Below are experts of layer 6 (counted from 0) of a mixture-of-experts language model. Rows are named router (the router's row for the expert), gate (a neuron's input weights, with its number), up (a neuron's input weights, with its number) and show model dimensions 0-159. Each number is 500 + 50 x the weight over its row's rms, rounded and kept within 0 to 999. Numbers have three digits each.
After each expert's rows: a language model's description of what the expert responds to. This comes from a sample of Wikipedia text that the model never trained on.

# expert 27
router:535559457454450447474506440521587426498455491566536495439432450511519445604488553526460503585407520574501497485530536575491484535505462509551533499451534542408497459560571526543494475572448503554531487464419479564504401504482502503437554529465447535466462450456391576559463407450531589443628552552437414548499457569464416563493517495492503448531573570565444548557508599425510477489558528492595488571583461491486421402516485507493501502487435558414465528527469456446498494489480509
gate0:516432524390602490520532501551616489439444487517491452471444423586476491512468504509509538597480480485555557442473534509504538586538586502466543478531532510414485484482505472537544503510429451502512588456382535566508465563540506535412510531582453539475504513492455553525517420398538520519568415506508534420541503558478519463474434483450609583535561527529480501505523564437422573426549410578551485549556542555492527511448529574560584521522452411545487521470409444448497546430535555
up0:581610456582451546471567470515476529579460433484479501486504542442583509528470539454534520472456483489403499518526533534442425448583487523573537597526547555547524507564492483570553538526457514514523418538461456541566474619382531470569475514588580451465490556628514440551519553498411483558501551530520596455470468495509505524404523519522463470518437559433495512495474554492622490575405481512473577405546450563479565531574556550504499456591516502480513544544532512440506512498471486
gate1:642513420564537524523558522506412476532512482533509465485536480476509459509529498567554469469479416533609583517523506543554512438508529531556491535561466421431483512530489492383437491547526443536470530461459414551530473443476499509448644517502508574434478475420463492539504583462459570557531559558514531567526491474446539538408572574463454373505466566487511545503463424537581441448575509545481555543564499519564438511495533586570486518567400547481564473465535485429445497487471576
up1:565442502432545540551471413541562474435458525494466592489418419528479452525473463500558494476485563542534505565478421549526544508502516525464506569430460499478511460554529496523547399488512414605518503474619551518600555509551578508513476450458464514490485415465524495522560485586487485520487445529575463509675507531512551485534534467582520461384532515577469481529522561589575566470599577531484501515436472516495452516589453493547544513530443546471445415433447579496436451450473529
Description: Single capital letters or short initial pieces beginning proper names after in, of, at, such as K, S, Bel, By-z-antine.

# expert 34
router:583529526473451489479599477553520429469378525531611511404499495572526475520405572566420571519419393543394524518500534508529445575504485451578526464437554495417527474525546488583604417529478574534511559534439426572478542480554445546462536552454517472502492478427460479489459448501561595463544438599488426476524451565494497535538504491497517464532537605539459521530517558438456482429569505567501481532536434440425433480514447511472504511496446507531485512584475477470471437456516550
gate0:565481590504454473568607470491535556470456433446614456502443549537374472492491529549521492564437432457442435520524513496427463476460468483526358533360554513447549532560474464561548530493428504455498467414528473519426515574519437544576532551458477441481502581374461488521518477494419443454490540494475396526611464541531498488476490479463500557459471463408503469530527509582481460496508504464484376470561508512426586505577526555558471594500495481497532531508528503484441506507467480
up0:544439514445391563535457592528480454500532475495500432485491494481483427472498460452511469498628486521502555459436461559439570384468483535465646516454544478554522573519549585486505547566527489568485356459387506487545461483531448504542519530469463519527479446448529498528538553434496475571498541431498574421551497457553486596534499496353606450469510498445462517520408494577544416454536507462498525478509534538490433468598472444524494552481543557488487492481515470496381480504500551
gate1:544544503482509461507509511569502434529514486502496530531511538501439457475378487511561606491452500459425550507533490493566483553504462489610505410427547505556561449495547420420556427458487540525486429518548556466561522500515483541532512525539512471579503521513631485514516424566558480458579538459528436534509498503596544553539468449403524531450418531519567576417583432462416534468555521535468475432504482554601472516537491519395578564531523420495450519598589508474475539427410435
up1:506452489506581400505481419493482588452512487516430529448542565441607457443479476450457517542371501453512503527499520560498551529391597511560521421500582539509511458491493472538455423521525528542552418557485486489512484445555537581521481379483533498497559512455590503488505486447516605453489407444363551494519517506521539424449463547402444485517499555456497501457489528541504507618577457515437518500513434538507474442514462528380379530541458522476471519524422480560558510497471563
Description: The article the after prepositions, possessive 's, and adjective suffixes like ical, al, atic, as in Bang-al-ore.

# expert 25
router:562506512511509428499550419564521495467421495625509517483374452526485459519477494562490475554452481541448531407562521570464465539508440515554536455417485515443461480616568485537582506555462550537483503451470480481419490475509456535404570522486481567526503423462487514549426459418537556490599504518475464488515472553437455575496509506434548485548522503576470545552544523437486490390512463486580482525601463469424466368531499535488458513485459620383519467510477491523474419505549610
gate0:630513474518448498463516534454512496411524476492517473550446496515549539441457423494481538503379473526478578441563590450571477461487434519486498580397474524390534488553513510473590363465491497444493493533425404492518547515498486506447487536494539559528505423500483400492535477418484551528508570481496518567496550491382668512552453487446474542547504567468554423560546519528501500519553520512496529504565455593536495479484533533568429562541459463543453470500593502446477479448562598
up0:547470527483505507540458539487525518461464544548473428558559549524563481465475572534543476537479520537550503500566524395472486503415528465543591411496475463508469428479544461506486489521501493495520483509449630517423513569567425544528438418590476551528450513510595553483527454451535501511520560523463606528368520360498504434552519410521555547527438468537476427475519472484461450486561465527464411509439467559487531550517317496607478493562478467434550549534412491460546429500500504
gate1:521574493474560486432538496468467512524551575456517477503513592512499405522517541542557579453585458520471534489457534549504421467571479452527525405439545515494462539532583465497518433423581629569540520511530508420550502501406455547537543492500469622489586478480473438539391493450497568509472452524524606533480449474457538524524445493420404499551519471503480472441541480592533446506618552430537445518487462460429447383514435528506476512465478475424529572540497568475509476396524453
up1:529546476533574544521533491481542452478497478507443521441536478525488539432545433513535494510370483495588564535447496521521568472557555496342454499590435393460436528503503565394519506437558510516511459465528565541514551511530561465495458494550528487554561442525453440462553397428447425448581534563499544446415469520458505550451342514581519507497526545504435518480511535546559566482447473527500502473525508575576555445548457437444611452511467561515485483446601510476534572486487471
Description: First piece of a split word, mostly capitalized names after the/of, such as U in Uranium, Am in Amadeus, Wal in Walton.

# expert 61
router:508586519465419479454596476526532446484426474571519526480434482530492486528487496518471550507436509586465557443594502533498449564555409463491562389426546528472506490608510516502565474601452516545531539465440443494487488469528466564469546506506424518464460503452461512555426489438544536484477469594437449572497475556500426587563517470400497439542584542528453547510510527478468490431488520501517390549541505437459457355582417553462479486491507506519501412542466364495473458471532596
gate0:492501490537579512466485480412501610497387544522540479539455487402486479499482579480453558536405487496439490536471530476441497489573518540457454509457594456386591471490524573508378476565416451585498485489471472440502479508510457643500517496451539601510569489494553388530431414523556546535536426550437648448534476482488464542481540415485514486450515458588538500502525483483425506514488515496460471478428449449448430540499492450518480504481448517518464592504443578450443490571503505
up0:568524513516508549477441467590389502406487561483485527450486439578558446543539500508467546503506507552432484444466553437529496495602496543539536530447391530517487418481490488459545422575535460466533469576517534472583500484453574444469529549564503441507547554459572466455540503520492484594410437506526480523531448481409574449528500506484462489469460510428578540478465565526529428491509465530555619523588617535527414469527535634520436507595457475393445568560548452520523510535483491
gate1:506493410515454494487553453619529415482427468503555501485522451548471495493565508486429494517483450465513494538506520577487577462424372436380573521494483527469523439468551489492527539572497446472469469520450526461482488487447554607495558515548403516459587487557568502457557528508548409510427529526491530544416479441513581550556464510587541546522555476475531486501626501619489533489502549491522461534425480455457394385473493510424457556531549486509388440440530491487423500527447570
up1:593438455598560498422460546435516485605568460382584441594533484554467519513494454597472493458451496463501564533454463482515399528482493481488488480436548465449558548475470494461569492487476470409497500515525531482500460464398536529505575487511440534575570525543429534431507446511529472503445540515511454509443508602539484515470483391484561602479449497534408503601530520493545430580544552477588482480545496486538474436515446466506548535445544501496502455560507571487404622453586441
Description: Section heading words after ==, like Gallery and Background, plus place nouns (town, station) and pronouns it, he, there.

# expert 47
router:578496513505415410466553479512599459470421438552531517418424518511577457535476556560471528509426513538441499479507544518499417565562533434518529532514533556420442515539540587497540479611458576523554564491484480568400516426541469515450583559493530507492413476442408538484509407429552525451574539511470439505495460505464403569522541460436524460563544532536491578552558574419523486487604535565534490507545390460495445470510467523490497546428456588469494474507457428480457443487532549
gate0:503488516494498442436471466434478526450522421389488370527461509394492527532455551599448525562454534513535493464431525385490433530514517527485519524330418492490476503409530565439533578536585573479440545488516517457573515425488505503505519510464535529503457580508446537509512534522546509583549515479434506501515413566409437481510461429486499425505569558503517515462422519486527527440486420559435552461631503454450503526510462585433462520482541535482555499510504402466442535557425473
up0:441484572582510597468500446493501429491512439484506451578533409514523442505472529494499433508516515548439506546542553405462414477481504468487552551542525515496551479468420574506452475425514460454535551412548584512422404498578491540432415503449494411560559533488473428433455470493483553498491534522401529447450507517536473568588501467500471462562442497476441412473529516534469423493488516497478533461411621551505446495544425496485522477371469574423476542475452560524647539481568510
gate1:496470492472452490460478507574561531479451439586508491429418536537510491459505546570490469563530520569493486569491495573488535495559522512553590531501504552560500547540459551487503508554445407468465410562539565509498522423530439508495477500499516532449530555473577442361468429473455484401565492612509479576478490531595533513420527484470533501496509395474348456536497466454490533457540557550481574511345437514477509427442427469525523605486530531439472420474401477494425463487479476
up1:563500519505535471498487491561482446436362532561524456561452482476535465503503519510455389527423434462480522537569470366529519565549486514516517517516537535539556502496542547522504593417346475524519505528505555610484450490533491496439494454490516500431476465495618530461491500511569471500547470446469464560542536519540479490433504507580543511374589605461515496458529422537463516401391598426465510516466537455480544545535560439485473527487565579582466474479516528561468429493550587
Description: Middle syllables of longer words and names (as-cer-tain, In-tern-acional, Barth-ol-omew), leading digits, and Markdown table divider rows.

# expert 35
router:561552457506412452445563480516570445452433491525569506471475423515538453602441544626501554534447485504461527489571587571529442541503425454492494436488539503379464452504542533537482465562489483548531536434514492539482510497541464556427552534453474548393428451530452530566403413470443594468544476515458414501468450531392467569574512522405471518544548527528464561634516533454523478514478479501560474560525456495458451471508445542446456420462417502435462451498481453473482494501555584
gate2:486523530539483496491509429472470480507497585536547449501379544532465493526501512543505469582472488487469475529501553579504428537461476490472550525506490482441502450441450473512491481467507408475559542457524449465491440461590474625463531592498486565423450509604514449534482472511461573516564522483579487410401455522575499447488451569513526495389454519554494483603560517394404414476479462520427520428466383468505371557462386537470528442459469489521381512502470482491464482573433487
up2:448552409532435590426465477458540503452485576565499518507492464490478519504557540516462492607523543483538557496547446416463434470529543509502526570574477449529540529533557429554512477536474521518503605621492406583559522459427538469418552502491469491543381512515511553429487547419467521509514477441507446539517537435438477540606543537509460511461611510516454418464554478471536451446507573431616551514589455550511536585485512538473509453471528548546494603406410491487553432509529497
gate3:571484467498501550464476467515523484523595454511449534524438599507548509462484520532500520544476466464441571467490595549511533423474523430538502467514549521491501534516486553513508480598443480540444546538445511558555542442524446655464495511455454482570569549558476501406459505535540524505433478405411485568388475540455496542520532569446483571530485377469378518470507578635425476544424543414509497483514515448400468437505420520478530462586462437553519450503495527542467445451554551
up3:453478538488507528425480491524487569516508546481500565487550537554500504513553566425522463534458503518502474411596576576472532510466522626474536402514477518454552459502453437536524542526474526427539486499564519548476541374483472503513558591537571533569493535522551518524547447410529548473575523484484589488569459484439487467454478501628480471519410619563455449448534504468483448551432531523507506412426515473517461507515629547564424530478589586436527476464530563430473509590405462
Description: Pieces inside names and words after an initial letter (F-lyn-n, F-are-well), plus .S in U.S and United before States.

# expert 51
router:538574573487474453442548416503516472490505521584576443502470417562539477560408576555485585514428441574496480476503536561482474588462451468466547424497557567350432434537530532534537467549482532522547521441462485564509515438503448526428551580490472508435411455446494533509404476471512501506558476551434426570502483512463444549585524480439474458544518600561461488581538527405519457472485504509512450579516421428400485488531495583436431475442510506492429460559504446455469497440526539
gate0:500541533472492545426502520450435580460491446445492473515484477452411586543414487528575502525608468448524404472550369410520470451530473499533495419434527538450478428487496485492557477511493516599442552523522515492398394515469535529414546487431491544474396492530553436481592493496495565548579485512514520383465487531464593504516495514368524472504479545510539537518443554532563552516486530430420479499467521491447429438586524460507512446514428541576458492493564488504573550412474579
up0:472491552444592466478442473438390442457616426487504505456402468463510445493442424469557472570592471516473462491623471387481503450519435451493542483454462457441478514391550503485525450512452475488467564386611427491522524357482492464463495478472507516494482557444460541534495480512501567425579499525596489537554484456535504523433484486513475399550451410471464506478553483516510471549530529510483469505443550500539391485501552520441489539466497564527503573459545460436531477535504639
gate1:503597449496490487465584531460515477503459461495578455518428525455559452492442530445611502535527483414517521548592457410496568565552555467505552519513478590421544580446469589342512502518526460501553508456493520492505517465437555545434520490488567533426483428506533420457538472498566457503578449533499568540481497598514550538509522450440468490422449517473536626640423463498469510420484521463573480421515471500456531527520481517577513443550483515573549476538447584561536501423542488
up1:456524427514587414525460486535469501552463426510467433480558492508444490551509442479588556556410483534577545420486477488497507518473452457461417452455659465474436544435527476552517488541461514510493400480465501535529467537473440480527438499559482509499549479464441512585510584419597537591463580516513493432563538433514478545539468462532566440520503523467447457513459477511572489572578450565494433501456548534489480453456555368582613522607554495413466567535538437501530513542470478
Description: Plural endings like s, es, ers, row-ending pipes in tables, closing parentheses, and inner pieces of place or species names.

# expert 49
router:488500570451473453446517440506527447396487459584493501456426479594483484528444541579485520532464499570477580441567494587472457536497452466585542421463568506413450499525578518506544500501475517498516520475496415556441493495566429488463526506432462505437423433465473479492448470413523553473626496533422429515536452505518431576527469416388537453501501506552400498496505535469502453437491503535502413523523378406483426386573473531514440504500467519453533446560409409464514469491467553
gate0:512482525507447587394545447458398529493522428416531518501452501590495531518534459584508453515579509553491516495346520466483499452557481505485524400441593535442543532480513562436489490598555507535583514443507439515548483435447501507474424493489448557524484481544466497435523614508501526516552443505483453469467548605473531558477445531464508496572497538512591545585547485597439459445515572562561463517552411581504558541459482558474522502587450509567535582553447390438511488471486495
up0:433540535545420622439506548529483539439550587483521506549455456609469504432507508605500508547623547513598493501515398501464531447499497432515521556419537466427518479493505454539414487497497482592475504454533434549553501496468529511470560502522461442505559579528500462490637520522503478522461507482432564491493426647536500587519510564515510461512548474520513482565430567527531430514556515572486459433487469507478558535437587556466470484394557414536512545470598437513466480558552467
gate1:459482490421521422516482527448486490427531542564469513558489521532497569463480488540496577532469420572525462434403454487458564556495558492571513513481518506473483429439554468604434424455484578574594504507578442411597481484463466574496576489476504514509519549458484527475469466531511497467563455540488410408548540485493524613506313581420531487487558489497397499433428553489529456567439484544479464492507413472542423556494466527482517523504490523503556467482452596489506497404466428
up1:514527496504452559559422556413431533533464506490524461528527415413423455477535547421569474496448456494471547533492383500526476470496492503510518500451550515525498428420464535538571567423476433504572451520502431445616503556606552445548496604470413499482541564474567484511554374416509471412489451523608464423469549480512449507426482559461480567510437503568524503490469529523535450497447506559504475502517408465515595438562506490535514524517414564448487515471431470554535572397470538
Description: Capital letter or short piece early in a proper name, often after D- or a pipe, such as ro in Droguet, el in Željava.